Weights of a small mixture-of-experts language model, trained from scratch on English Wikipedia.
Size: 10 layers, width 128.
Experts: 32 experts in each of 9 layers, 4 picks a token, a sigmoid router.
Below are experts of layer 4 (counted from 0) of a mixture-of-experts language model. Rows are named router (the router's row for the expert), up (a neuron's input weights, with its number) and show model dimensions 0-127. Each number is 500 + 25 x the weight over its row's rms, rounded and kept within 0 to 999. Numbers have three digits each.
After each expert's rows: a language model's description of what the expert responds to. This comes from a sample of Wikipedia text that the model never trained on.

# expert 18
router:497432478516530522510469516537493489517517502464468473502496470523453482505490486515544477506519483490510454513520482470498499522474470522540472522486516504477503455483527503517522494528489497479522463509493533529491509492514532486498536465485515520522558453502484495502468500469518488475488490508519510510521518558469534486495514443473473506472492529522492517492451511454511454445507
up1:485464494480465457536536432488467490511524501504497529481508529446525510546509457492493483509541501477493493498494489502468486493484515508496492467501524510526487489467534519491499477480500501523498477488493503545515496525530454505498501518480523487484511485490458466491511523505512498489499445502497522517514482513565451493468544450504456486456514515555484508511494468440523458486509
up2:550478496513489508456480487484487553508512455510492568489510533489521488477482499531560470499493461491521484475449415523519506522497486538530492464542503477512480496489522473509496512520490500438521465501497489540505476478531493511474497533474536497488538507521499483511493505493527479492525476496477482514550513489496512519487538486478519496484496495528533508497451521475480498531510
up3:473455494516475469503479508490464503489528532528451552486477523495521517486503480480530479487494506497492508457567521526472491489459550516496475482536519517537460483449487469497542474516459518499519472496486498504505511528482485511494487485476542496488484517489486501506495507470511496474481462485495503513526477537461498492473482453494435566490493525529528502496509519454498490490463
up4:483461497497522506535474488502465496515516502501514520511515497502521514507516477510480514563491467489497513508489520480466522475513502493470470474518471473492509479451551502518508521520484582500486505524529473494510511492486489516480499488524519508533546536531522528535483506480489524443505443502503526526501527523490479512485568465464479485488565484498542469526467485476505497461490
up5:497460499499491517491475481470490483523532460506501464451475457560545477476477475524455475549447491511491480502531474533497470523526533525535517478483504469513510466513511502496524474515518487480557486463520525500491485525478517479516479546507475497508511507504504471471517486508504504507505504494445501439492507542500489535552491453506520503497476523499493480467478476465479492485498
up6:484456501509475496532498479540502463502498494519568516491518489499490511529499467525562513505511515543477450495496475489506519551495506502498520522516502493514529496521556495531501533481464515484522522425490503486534508523518536520491478523530464508551539524473498502525492508469487522460518455509538492490525477558494502492527465522493468512489544486508528479507514494491492475512527
up7:473510499514469534537520445534437523507517494485472504497530514478516528559498491521535504491485485499545481487521515494463515545517494534470491476476498464487494520494517506494493524495498490517497478540494506533484462509509469514484502533476475521529483533534513490491456495499503505553470463515499506505489519566492476479525483474505539526531496496537497440472479513493434516485477
up8:445528525483497469501480506517487496543505507505508501483529453506472469534500494509527468506483482492489510485458460508450466494475477546509453518557530474470509472473536497506521495559484521513510473523521480505477482513490523494489479534535515540498503478514512445471516499525552537514474503481498485457460521549457526507494516495532528520472476507495497499489493499506545478496496
up9:501464506462514465508466493488512485532492500515451517460513452501473457515544503490458499522558498512542458474484514483471523458479495528494454492447487458500500495500490516531532503504454554506503489504482481531481511500509533520497479463508519499487507512519506545470485475466532506496493550508448493492486515516493523531490503486524472464526515489565494488500481459480495503497517
up10:508460498480449460484464490499467442539513493500492472503497521502510477541510504475493444557556441523513492503508520515470511470506492568517505496541543489467476474494542468508499499528476501520491521497505493525476510500492501490467477520483492502466505548477476476513497482522492485492488533475519498469475498527479540530510511503527500526494515535522512502511468532457517518468538
up11:479477487488506520493505518499473468504524525461467541469514424468514462474526498456514503462491515499515503464492465544476500528517508504494479489500528480504463489485548463505552476520490451453484494534506506456522533524499549529528494515532498499475501529482498501524529487509510505499528498515518495509540521502471524479519553476509497529471520483517516487473472538472547483503530
up12:447537487467449524533487498518519495453507498490477541462442492484473491485530472506482495508548507527456510500494480476457502545498485503521495487462525512477495511465531508554517523466528511473517477524486498495546500482501516499508535463512557495544463503501472473454460498493504497527485477491517520488511495514514481505538501481515548488491518484513515520512493538483520462546498
up13:431499475487491536531497498535463479523557475482499517444524495476479526499502477477519506528523523529527511486542480543502488516475485522496530465507503510467507505516536470518522477527496456473500486514464505519474545515500545509551482551528488473455515520477503509503508529496527484502510483501511495543495498498456485515508468435505503544486483480498511479510465535476502479512482
up14:492492494508500483513502523534481493549492459547498491461497445502446528499452480501486505472532489485479484497479507527498513544493493513474497503544478495496506468497524492506525482515512521505518490510487537503494533501500526483466522469542515476516491467535462515517530509505530520489512474532533525531462488531467528537460477486490550562487525497495543469500442488455536518488501
up15:497516494527493502504466536499499463474548510490488492474465495505477510526521457473522511522501487508488491565510476494480480529545518518518486532527533455547464469484522503531479512508471484475504517499453501511524512496508502526494470499508543554476474498527469548506549462495514512494486505477534504479488489481504527450490537458514510486552534479530507502506501504490458492435506
up16:526453509512539483523488535446495486504518488533486487508525534493516465509507501508498483514521491501475508490501507543498484547494525516529442526533519495545451529486444536515546516499500513461513497499485488496506520502503521492503493455465526541513542526465458505483473509478488531519489479494504483482500483540483476470501517480431497482469521474521503512506524503435502478453509
Description: Short fragments beginning or continuing words and abbreviations such as Rd, St, tr, count, car, often in infobox or table labels.

# expert 9
router:497514527490515561493477499512491528519520504488509510439487481521522516475451492486496515481482483496496459479504462505490492497478502510521536495470473479524509502482520506465451523501499516508510518509510488510516481543510471461540473488484494530563464500469515529494507541537510505470459524508536459495531491519544536553454459506519503495498536529543481523475527484507481443482502
up0:457519488495523487503513484538519515499489508497482521463523492460497509456490515514496459503523517455470482467459468486528502531460571515514520485524510512491462523512516499514450523506478496505497492505465486504507533534517500517477462565489523495491468515497507508518520478533537491489530484472528507489442528489499493497426494490534484519500508509496493555453501524474489450519512
up1:486498462524481491477512474498499527490535461476505499489522495532508497497493485479539507487434503471485525435516487544481445522500503482503521466436471477521509467511489476492515571490450538496495496524484459492495510536495463485518439507530484520496530496544474514463489511527489501537537493509486490491531519510515519484504524516493527503505517516508484470506504494568494477486501
up2:460488484480530512446485516482456498507494509568466515540495479494530529544518489485503495521501467519509515477519534503451526512491506485529469505500485512480496504493453501494506525507467488513494526495514469478501493538558503511507446536457535516485486515462476517473446487526501534512537470490505486473498493501507541471473483507486507530530529539502492457482452487502518481538539
up3:505567499471514535532506544485488514565462471523495509456497460477513486477512465491490522541472485488513471447510486521505482561481520475475476508497511485497476468473484470503504539505468540496468502529474503511510489499462457444513475481484519547499492509461461443529508518488514502515503529483515495471478499523526528540496503455481523495508512489528475507504521486497493492502504
up4:495526510473495522535500554488521527528530496487505474450473520500532506439509490460465524540485481513533484456489512551477510504519537474497496489483493506520502470472498508487534516508521507524472519488464515514509515510459472498537431526527519507514469489495485489516475506500547522519473500520514467485465542523535531543477520508476499494528538542518494474469530521510478456504495
up5:469545509490538501524492540508523521523502520482517484482493521485462502481506498516449529513489513491508502474500483513535545542499498482475495460487516495528461459512508530509491507503484486520473481508521468482557494511511504515551443521498483536464501487519455498527527512475535488469528501464495488477499474476469489474485513542450505522513524513544510501448458459480489462533541
up6:485479489483528489473496539507460516505499487505546492532486462528479533486464474490494488479484486525512484497458467543474494506515513522492521471486518505517503507475522517504516528521452491486440449473452550486504477559503482494483473501489527509497526535486504532478454492507516526505457499504493488479449485517516468518453463561518485529519521454482505511466526517522523509485483
up7:446496500490524498528524485502497507549437484469486505437482507495511467516496479521451490500521465510526504471526485509501477499541466494506504443521488489509503477510485498493475474514460511523502519507433462506475540539495501540565511572491495521533499481489468503507490503540504491492525491495508506487541453529505488500491524551500481522483501483488511486518505519491492449516484
up8:485501487484511533521460502512486484538503467525498533530481491506531490525496506520482505499483525530559470502508494539453469505499502560488537473477481494490510485500487494474510498466502479515501495553511491511495490490466471476531460499560521560514394489521506503539481490536515485496543481529462485481503483494481481527510526460484538533507498511491483477503472501497503490516510
up9:506458518470499481481501526515493541556493481510483545518517476504519480540496469496483470504488496471488496503556503494470482507505477440485531484482478495494474477531529537526497480487526517484478556514509494523491554518503522484525496495515489524486517534500503500500527548514527583513502517544515562435504517499508510485494512508486519524512510490469517484516492525477478450518528
up10:496462455480493456508533487536471528455503485524556501484495504493484541483488505497450498492518510499534430487502473501451512516519520528469535502506495509478511473448518520498519478535488535486465499496485486502506524552484481513524492532484484538529488494462505494525527523519523504487464473481526485498456500479515498551471514503493512527486550532516494471468532541465483501503472
up11:486494496526495478529481589507489489512513463494512505459495514508542480533488506518498529513510521512510431487442486507496463508485524490475530511510493565518491483502516477453473516515489500523533505521481507488525477524516497461513467541516534509522513537526465507578497508502516466533502541482487513461500470493496515517462464499512531508506500479522456507522491494488491512467523
up12:513462491497492505554503485503513514507528534467486530456490517498499427520504472512478493449516532457473487490516480505491467500475545506514489460481495488508491482495488553505508499502507497480521460478464490488494500533504466502498452534461543532473462497456460491535488490479496497473466497541480503500558535519509519520533537517508503479535515524518454461487488519534495477500491
up13:485506458478502509488488512506490508506512462488512553419480498497461465476495498490506517478503504496513502525519477481467521527486534480505430468416512485453497447507519516486511525523469505479515505484507485449524480480499523532518475463529500558517477510476508516530513513494512536518486501509519476452508500505488500543512480518501509519499506523524455503502503487458517482482546
up14:473550520464546480493492489499483555474515488539506540493475483506474509559499508473452524473498508485497496524485496463454529532503481487512505504462496488506526490475532514534462500516492496484487511510521499481532494487516470496553469481519520484537470523475516493505512521498530563507484504488554489463520466515539476499466515489494489506483528543527501482456527510459499493557520
up15:495535497476484501563496513511504512491500518554488520521523469486492473507513494532520542485569495561440477466497478472488509517506477467467487518468517551522477498484530515506476512549508484496446518485522490507494509515503500486464473517463457527509512494533480469516485488511489487533444472478487469503508474489474495529476527510465485491528501529518498504524555496520504464514508
Description: Prepositions, articles and relative words starting a phrase or clause, such as by, with, that, which, "the", often after a verb or comma.

# expert 29
router:519500459517479524551483508505493511457513499518506510547537528521545526523537500499492506532500541484531500500526495487522525515468487506495507523516451517482503508507505443516518521498525463493494528496532500464478476528484509512496472454500487530467513485469520509528518520554521517514534503471458497480541557523489499482495536507497462507486553573481498523529516527486502535481506
up1:487526511512453488507474501482509476500548467510501534515546543509543497537482459496450528503518521518465481493539484505481476523456508526503494565524452474527529525486463507533511511515504491461469510455499424476515507529516509489478493479503489519497511519479531510498517538501498503523527491439470480497516486490488538526481526494464541483494525483522503484541494491489504512482513
up2:476511524497508491504513524517488501458510461505533537480492446513528473492482488469507547499473488501505476477551523519497519518518536525527473509549492492533489499526485536520463502523503483508482508521501532534488522475519531529540509459485512482496489534510511432541547478530487483488501514499516475460529460530505472476506544527471491504465505538495517536498510457469513487526546
up3:486556506477482538527505514500510504487510461539490501487536528511520484497484503548474498504518479508544480476507500554509489487448515510498485489454474499527498464497469472521538520515506475483473542474487483454502495458460517496470505484470549537491488556472513522539516498529473480537553484513470502519500494528516500512485519519435517499480453493469504483524506482480502513466504
up4:515504468510491480479522472482515510562512485528470530507535491480525525511510540489500530537473497477520505502476483499506448530474488488508479492506504529487459501566505529532565467517485500494446518504523518483483521521500480489518492537519539521525471486505530499513499510531500536517540519502445510456497528529529479475467509482508500552471507534513545475499493470463534492520503
up5:464502497523474486579459517499525496520524535515489505514475476520506531439505491513452536566531446449502514532474526488492521477481490511474452471504481498483484521521472520536526527479532497487473495498516549488491508529496510528457474532471523477470490514543503508528497490506500481531512498513472489499484492524496538537516514501462520466486515489517493527499519503489533505473477
up6:489481492492526525539517509470506499506543457515482542562493442472524479488491524490475532524489496505544477484471488518463518542543513508537513493462488510545459506525523467504493471487495514516505509491497508463514506484487519496490514518466516578495538457498502503543525478527484484527554499485502509469545531483537497488499522485523496517481483510529506464530507529466481511482514
up7:518492481462498504500529500494506506497486455477507552497523528505531513501517502499467540492543443488472440531504510495518510506496553481481527501522507459522481479529532533509529462502505515495480479471537489462496530499499468478507463485494491534483503478523487494521568534548467532489504477476492518507522489512525547512519473522495501536489535522500501500478537479454470463471537
up8:510552507513497510568539481484451518498472493511543491512483507510503493553541486505481521508498508493523504531483537505503501515469523501494478518526518488500488492468538498517555505443496494490491469497464496466486487552498485522499509503497518513527480446480533474516528520515459514515532498476504515472540548554483489500463520494499466540488523513494514464509496540541519555515511
up9:449519541464504481532464481478487529485516485531503537506483479561511501514483457544520490525523514509534460527532480546494518503484495508476494547519526493511497488495496479489528509490481479493510505496494459479521484490512529510482467494518532538462523491459558434534451501495503498492494503505524497469468481514505488564495467498483495532484517468465507501479503500550505504473540
up10:467510489456507513543511524477518486544451507530453518478471512501502495514460478483485491513487483524513512531486512536469523530502516493484514534502503518494491520518500475570498506504499490506492549501482472453505511531517518535536492493519519517484455493508486464508517475589516466516507486534490512446496543516517530473492506506517535504496522483454476500514542503479517549497531
up11:491478488525516548550494473490479559516464481550500495472540523513521517505489501466495532537491522472519490470477507507476527538523520484477504502508526532466541489511518445522503523506481471463482462472479486436507518513475486541495494475518455512515502485468500529533530471489492519478509473501480524482546540515519475487509509520510481479466484536483516477529521497470511546498524
up12:513511504489498514565458495535494506518527488553530484505534518491504513488466505499544463541491487521539463489494503496480494563486504502481487535514534549478518461489547444487534512490458487516495530492482472482493492536479494507503469455521475501491501506469479557529501465496503518447506492476437495458486529508475502528483484511509481508489505524509507469511518502486501523479538
up13:550522510504493471539544540521508524494517467478502473539527516488525514477519506543471501516501513509519460491477489522501519519540536527483516529472491491523484478512495510540475505479483492493507468496467475457501482506497474509485504510515491530500479496484549505508539507487529486508577514465513469450521510523508469494553545527503487521529532540429504479445501518495501510493506
up14:486501495453509465543507533552551517499539484541546510450479494514510517547493518478461521500521495477502482486532508495513512497501485521497499477503487518483485433502524461481496504504484511527462518520485469490499468517486552500471495475519513521508483521494482520545531490523478511503501548526475504516495522522479468521487576532504525511531523488483493517535494527477536462464528
up15:519508465536480469530500502506505514523509497493477486537502508559496499521470474488493486530521495504475477451538491496495495491505493500484488551512523503573502545538538459506514491544473459488481523467524493509496457549512494534466473529509479504503530527485488490545489495521457505493513512549482504542507530514521500438483514500502521538520525521526494473461510507466529532502515
up16:499485473537470543511505538505477500468518453510503518472538472459488482521513527518469531508479521460507461490495488512489512558472467549450530494490498457486477458514476506510514527501476498491500494535501432455479517536477478493483457475485518532498508503522511507540487469523511512508509484489462497520536521532538534496505477488477507541495519542486496503556525508496521491508488
Description: Verb inflections like -ed, -ing, third-person -s after the stem, and prepositions following verbs, such as to, into, from, through.

# expert 16
router:469577507407457464484532506462493501478442498506501521521535491465468535502464522533506491490497468522476502514472466465543526485543511465497487511500474451485502521501474473484474497519507519483501459497499489464523463485507536465499480501495506502536494498468510475481486500525526486465459518487530520537506488506510525498489504508493498508508516477520483486480506487520448507520525
up0:523482497491521446495505470468493492524479473503478539513557502471480509486479515490486437473565466546450538471488521506463508500496517496507515514501483510514505507528517494533495480537505460494501509478467465528512543466554510483489470493438520493525541529486529492504483465505495486511468536486475495499443493504499501537503476483487509529511496491545492474517495501472467472489496
up1:496546499504478457459504511528495529527520462458477526488526529443525513521444502518467543491514470487474485486508473493507484553471563508465456510522506481490544501514511472531504515536484516470519495488504518482492553500496504511510510503485512471519525494534484448466514500532509503506519501456500499515506475500509470479515483536488518539543487502507496510490452492484484560476478
up2:468499496462523463548478495483534518497500485511494501535496485504522495516496527519523514503512450519495499504540482492482511485480506508480515471488521415469495511459517480582499495505488519490453496516428477481527494486545553492528485486531505462526478532526518508467494500513518478503486490480520457462492500512493482466501463512521485511516536475480502503526492450508495498454516
up3:483462493492473520483485574497546542491474528495507523497525476451488487452486509513452531493510447483477524519505513477477500529518514471496485491478457504497455506511498512523503474473454469539509446499490503482522484482535530515533503506500531499512535487484483448472442489504475489500497522497513468506502480516482500508550479561485496491532494519547501491492530535481485496509490
up4:520527493451405461493482575541500529490481495483525537509551497490489496490515512498497501520508515528498510487481532515478531540526508523500496487485488474488460540503518512525478505513470514444515464467466530523465526464482489474512508518499521489538517496470487512538472496520500524468515464505495515484498527526495478527500526477473530533481529532520528540485497521519512507509517
up5:481533487433479462510508549440509477491486459516492540489535517482479500519483561536504481476489528506491486522501477497485520463530542480505490512516503485481481546494514520489502478531489491433528510511465480447527504494526516497534492578515533471494525500489507484499530524500498516513493508496499525495507492516542488488481541540496520527499511491484456519497525523509489496531456
up6:493497494469483532502501526529434494476465490564512518499496515531491501497473496483511494529505455524493527463484494522510576527495514494453519483503500473463488531465511528494531471486515493510495479530471486508485512458538525438523506497518525524525485475462468488452536512511504517515486514486495472508450460515486476507515484523459516520513479494513497491488470486476455492518550
up7:488526533453459471510494531455507482529447495528501527551504495473465503538502493471492534538506450508499531516502508467472475489538523496479543511491495439477492467492530505553539502516490504503488513506473493466507513498511519507518453490475508477510477483494538517504523505533498518505515492531531544558511465520507474490476486501524494508484496537504528504499543464517520481459461
up8:499492523520413526460485503479488482481513496480548516447518512507467514525466519529524496528464509506487488521495481476504503482511529478484509495499517481460466489521515502540455463492519495460537486468534488489489518502534544495457480464498491499483487486520555516527505538509507489486498509494543516461475468541537493526502516519507502559557504501486490481508505494451518490486517
up9:477518471508490480501442504500510465501491476506530515500519535524484499532523531522534493503502527506505513460500528511470482532519531521481523465484486499472507521529528461511514499475495502456502510464508471437538501498504547465512472518541502484533535481500543486499477482477549462525520478505487476491482492496453526490532502495484483519456576514493522506509443533525529475487485
up10:508454501477495504512513521499486475491512515514538482467483498484545483498530493474515472529487477495490500521440482499474505501474560527517521477486465455478458457560474508481526477509544501476478508500478506503514499509516536483481456557506520474492520496515499470497511505499511466535514473423545518504516471496491481471549521489470491530532546488528530487494523508510491464502500
up11:456546539513479439530517480501506446494498476480514530506517544494497489518517554468459523471478468472467482514469536504489537501506493463470515514482478500525485519494508508502543503494490485536494512485461506455482471450487505461512503467514505490496504496502491474487520525495490526499490494508432510501483488505523525479520491495480511496442457538527466455550488506500481499533471
up12:471563518475489520499475498494492531449471477530477532470492538478491488469486495489514477520477473536520458537509500502476513501474528501479520509473504487459468501508485511522515505518488501486516493455514479504505477469517529476495487484481504533488452478510478477485498490502485440496540531544456499546504552527448544474504505541498470504486540516548510466469485471491494491468487
up13:507522531485510467525503521513479452541533523504496527526526500480473485507520512498528424521492497464491520479497530472470505504479524490457474486458498486493459532463521516479462456498485547499517478537501511500512508483509490464509483486495511485522436498500496466494509484503495465492492503521497529484468498490464506484524483560469471488512555510516511428492516518525458513461492
up14:464519514482475448497500500478483542485473506493530518483514507484485516481458542489512499475502468485525473482499454516465505495502496531452494497560494468531516530488514506529529435522498525430502489482480507527501489493505494501498567486482489523490516506484513493494427487531482531507489491531477497514472468504523540512531528486514489512495528479491502514413508511502478521513494
up15:465532477517461527520514518485474501514483475484508501489511537504480527477525508537470517480539513507508510515511506512503515513522520520481493486517472487486466503480497504551513463545470522447552489517518455457464499465512471517518499563527549532510480490542511531463491510533494490495514507466515533511520463493491486502479475532479474533550428500511506521479491480493467500497469
Description: Whole proper nouns like York, German, British, James, and name endings (-ville, -ian, -son), plus the, an.

# expert 24
router:510476538473511531477482511550511466501466479467479482524501517464526494472545545479501488481503483498486512527512481486488533511478497549511520502507531509491534539481531446490517518520481484524518487503479520524539506503520534467508515524492457532439490513525474494498491517516465512486469499496513496467455464489558429504481498499484514496523510533498515490500469530553489465535485
up1:475501497528482480494510484503496478493464450482525479485477503452498451479561483458493501472500524462517507513485493474493511544445506555528503461493535502469495490476515465497474468533477486495490538490442518513492515475517502519480457516470465505464438518491468523484508492501500503508507485490491466475459446506533513478482497536509478535546499517514484518489503481507456483494504
up2:517506497502511479488529506528549488494543503481511491506523472434492480481466527518506457515534474456455495487497478517495534485516530480528496471512555531486505558520523483525524508521468524475486472462444514469499503539550485495465509511496512498473479536558488485521530491511486516500494511492504502455514490477519473473461480486536484531526483517513493467514518501535470494539501
up3:491513531477502501485467539542504505470543501503508514546463456471500518485482491513490483482523508503494498519488462483491510524481514475479558489515540473496484500455534495536527503554460460489491502510497515438471500492543498521489508482547499518466483512539458520502522534497491542500533531454505467497478475502505493514509500480501521563530509479490530485460521526517451513479501
up4:466493510503504519494458543520492503510507459454511515509538530474503467536476490512502494489495468486470509436530505523518524534490531482499481442476530483502436520510504499526507485511470520514496465523482477479479479469482495467514506547447483483465490523532492505512475523496546503485487469474542537486472524543540508523523502500544472501504475464503500513542500477520473475471501
up5:496474496494475527505510506511528465518471500505497484472461494506540567512447502499498483582532515518499503472506475452511522534496511484489513485504495516489497519466528492506514459540454470433455477519504503520503508528500512495522522542489461507467508537500507485493498478492494513474476461487481494473433520487540538466499480465505484489519509545523532496495500460498477497502494
up6:505488547490504462487502524496497513519523499502489500536511487442507467506531516446487521496501472519483504498485492525472493509509500538472521489456521491488522549512513493510458466523474466507496508495482458531475545513498527506501535521477481574510470565510468477486521535489485470534474520510518549470467532493511491469527529512479533514518518473541527483510472531523523480519479
up7:444519551535499525551467506528534519453450500515498498486496508470487436469520506495496499480524480482503502482512469538528505476540521490442507468476497503537510488506514524540525507488491520487509512475461503554475527503493500515524484501472484501487507497520503478507493495498488479522532528477468462479483478501533465468478484502512515502538529514454523456495458508445492486517461
up8:510490487485518464500482500530510446474499488454443527483473543522521498488491503472476504523521446475505487471496503551506544468445547506509499485476562496504475499514519471510529492546482527519481507490459503516496517500514504531510459485488506472490486489505485528498508498480513508486478513505481509471460498514541542498522503444493456472527516472492525474528548522478498469485451
up9:460494452513478525505491567542501506453487477496505482461504514490539482501511536483546504541534460505489475503468491529494477508505510512500538496484508461511516501504536532546539481516485493530517473493468502500530524517492518510513468483507476538506545497486495480461519505481527548519445485473481494521502485516553517497498493535467496502512494497550514509485528520518551519560493
up10:482470491440510505525483499552493543508521450434491512514482517468498491478518519479513516494456475536491492509474508534485515492470525547476519552498485504497472530494536491484520506515461501498517484477492522497510508478519482522509509505574460530451469497526486525458481510492525524506470462522508512461456478498509488517510531507481498509453450506484493512487515496538485518487466
up11:488493491453550500478468498506452524490476458517511507520491524511513511441510523465522484480504485490466479523501467544527475536487531520495535511527519504492523569478503527546545501548480489501509476496472500449477518500565464515532515517522487474505515505542518513495508519513472492510484531525521479491484483504520464449532459496487524508516508510534500494524502486482462485513480
up12:505492530504531522510438505514454483479499474512474494505498457464493513498544479497538519519489475489512498467483513512535508509473480492504467514504553512486478510511487498524519498552489505489517464469511525483535520504549513431519520566468519503480499472500467493499480499478485520514471496470445490488507487493522486488497481485515499569534519515554519456507524491507485442494513
up13:513485530416474503507500518496507497505503522477530543501484458492541506488551500481493491507503512484562490523510507535503525506468499548521501438502522500552480548477484491512502476541483476497502517506470522485499504488502498503502452493494538498479475534471472465447497463515532499474493477513495464487491488500518469522496478510520528544506488487483572504494480516506552480490489
up14:488452524468462534571458537543521495498459501502478529509481510465516489478540494492500498521505437506493517545461448493470530522492519537478497497487528464500541481459541505530537462497510479482517453496509494478536510492497483515533511497482506524496545511537502487472493506501535536499498502503519489479460494491528453483519500479493510530526541512494493491491512524497487519531482
up15:541477517468464474512475546522467442514534451516488473502505496462522478495522519461490480512461462461508477507492503513485536470486515540489512500434488501490460493534492479504530492502509499514513525533509468530513487526512525489478484501498514502450521489516492489500505476532534554522506449525518483493493510464521570538492526506499542548481496481482485493506501475526499495481527
up16:488511512474486472495524464507508495514482454539536519520447495458483473473486455499488487541495489474525521523483487492490555535458530493464502492481489522501480516456532522521516520515484484480522471472466505469561509492543513470520517479468515509494494495535469481514437477481493476466481481441515521500494448470530490460460508513504496518493495471508506473505494472512491475522485
Description: Inner word pieces like er, ri, th, ist inside words ("western", "minister") plus family and relation words like father, married, brother.

# expert 10
router:569444538530492478495522510522524494540542512524502493495490491515462505468464521524515528517481528456551482478517503509523458508520452531517536478509446503508503524538544506490513515488496502477495490491522476481507512479491502527477493481512460470474482481487433477542460514490499538510482506500475530509497507515518458507481503506504463486521480473499490522504508469555479466505468
up1:513456490501485520514505474486516520525518510517530519445493450500484478478434519469509502522477520488517468470520459471523492456520498468528483500489519536561473547495496547507504445493481545443479498512504448478542531499505486508501535510473500492494497467486522500513470507494471512551508488544473502497493489496541523476509505502519512472503531538519516502516505463514537498505510
up2:532443456508452506479479511474510473486520487499529535546503454509491510489487444481479464479500521489482482444453472508490525532496485462503524473504480498484545493508496511513501521502517502445483460481495505483518475473537486505528503462562534466505464516525495481517507522476440496496490487513472482475514487471485473533500469497465504506507512485510481491509528447495524461516489
up3:492492502523495503528510482468510478511519506511483460533476496540492495480493536442509495522548484542483519447473517519492477515467549520485485484496460538500489496488504500484506516527488471506490510495475479516492532504477498548477490514524484516438464468506499527517464503520505520523474452500499448500516485522526536495521544489478495516500537472487471545580530494480519484525464
up4:531484490487495474505531478490492498491539450559519511437523495487434504511487468513514568510476496503490485480511482521534483501481535495522520484491519495492507525498515488532505493498484482486536537473478477511497485527492538501452482468492486480476425539493505476522504527545458546504501501474477469498469550530519500501511497520489538477505504487509501499492546472528478522534483
up5:505424501488512524500483494476460477490510451503530519518521509489477477503490492500478527544469491447527454514473469471475486499504483523524498487488455499520484489511526503469482488538462495486485474514494469504514497551508510539503425437511512474526495494493503487512486530449524489479505471484499494508495492470525449523498543537518512507552481461479471503494486517494465504504483
up6:517458507517482537501472485481527490467489449513491514459470490523454499485520518504488453487514484451525544468502462504477509512484507510494501499518477512518476514490499494534499508494468527471512499489473492492486504541516524471394527472533485544447468509494515476525482506508471497530463501508499533510465522491521490516505521519459501500479521456513444481523531493496502487522529
up7:546473482505486474499497525502538478509512501526488524484437496502491471486511515424497518582479525488498466477510493522511531516483490556520513522493475454503462505508509512477483478505506511472493483523506483480510489457469537508471469496520525528532453506497481540457477465512503513510516487523543491453484483491512500503525505535505515467530530505556487538489475483492524492515516
up8:494521521522489450508483525482491509495550515505452480529480471471510508537469462443555486491468459486489466476483507517518438506500525500536486477536467500510454526494540518511493454501527484482510483495459525481479543493483446532510481502491522507484470467532516498512473506479496543562492513542492503531541501502484470506492526509508500523486481475511501465477519493496493492489490
up9:527466502508477492514493532495496472510521519537511499509512492532457480528494472483508494512479485528584516486460497489522524514474489519518516494473501459508459549538533519503522455483453505498527485480507483469504509514500479494494473494510498524441503487472468474550492529470485503503477466479495526473467473533520453503488499542516476482482479499498532529508464520480470433473476
up10:563482512546497482512499492505498483530507466471558519478459460527499489530530526498518537525461543520444523455508544507510525522478515478474494461521540483512489513511524494485517514509487522512516496478472476501519536494493557534476493511528532474512522461501498417507489530497486518529513491524460480513500536489509502490484499455486504492509509514560503513494514504502481501487514
up11:486449559535458502525507538475462497488539498501480517509523507537535503482476484483552483509448486463511477438528507512489491512515446521507521518522460471509483473515528505512478478491489523527488520499516494517466505485520535493483489495468523506520476511495537514548452521522490525548516517487512514498520499517518484484507493554520508496533509502504503559469500496437509503526476
up12:525480531515466500552501480506484474487501490523501463495489535509469501492491505513528526492495496488539494512482517486466503521474482494470496463510482469517493515534522490473538497511507499433528448490487466418522514498521480512454500487483487555490495518505450477559455520468470486506515464491505508540502466510522468486489520467472470480523527501523509505481533475505532511459476
up13:529456526484466460509483476488501491499523513553496517497536482490506489514458486505454520504506484491522456465514433496514478447515502513433495460484517484532515529489489505501513485493446466468488496509463449470513519485449479502481527507492476530502462503478481465501500505450513504501497497510518513490478504460476498509479532471522504512482529474528496539443517500486501506507453
up14:565486498582481476537514521493468514546551505508482517476476488499490490460466502459494521505497511482461463483508507512473496485463502485511476465503467506474477481503541499525512535504503538491437469488482490452510501474516513542489483476496468515532484500518475477535470524476516509491484456491519528514484485526502464491497534471503493474502535495520490513522531498508509438514483
up15:502505515495458491508442532558559500486534506520487511478467502533513491469486548501471500528509489493553479444505486509495490529503503522498500512520471506476481469524529527512519496508537518524490494494478483477477532488509488499478488478451518513480516513472487465551545504495451540498518492509480530519471510484445463480491509458486543537495481482501512502482494474488447463472515
up16:538441509517503490509501542484508503506491486469483567505484442486473483492514518475479471458459489530515449523537502448496482499531476528491499475522491522525468490517546530505528430536483475482494499533490507515493509503515474505469487468522512510504514499516479488516495563467486526509524522502507482499498497515501452479555523537491508542482515508482491482487520507530455518502482
Description: Middle pieces of foreign or unusual names and accented letters (Ní, Polugaevsky, Vulpix), plus verb-final s in consists, gives.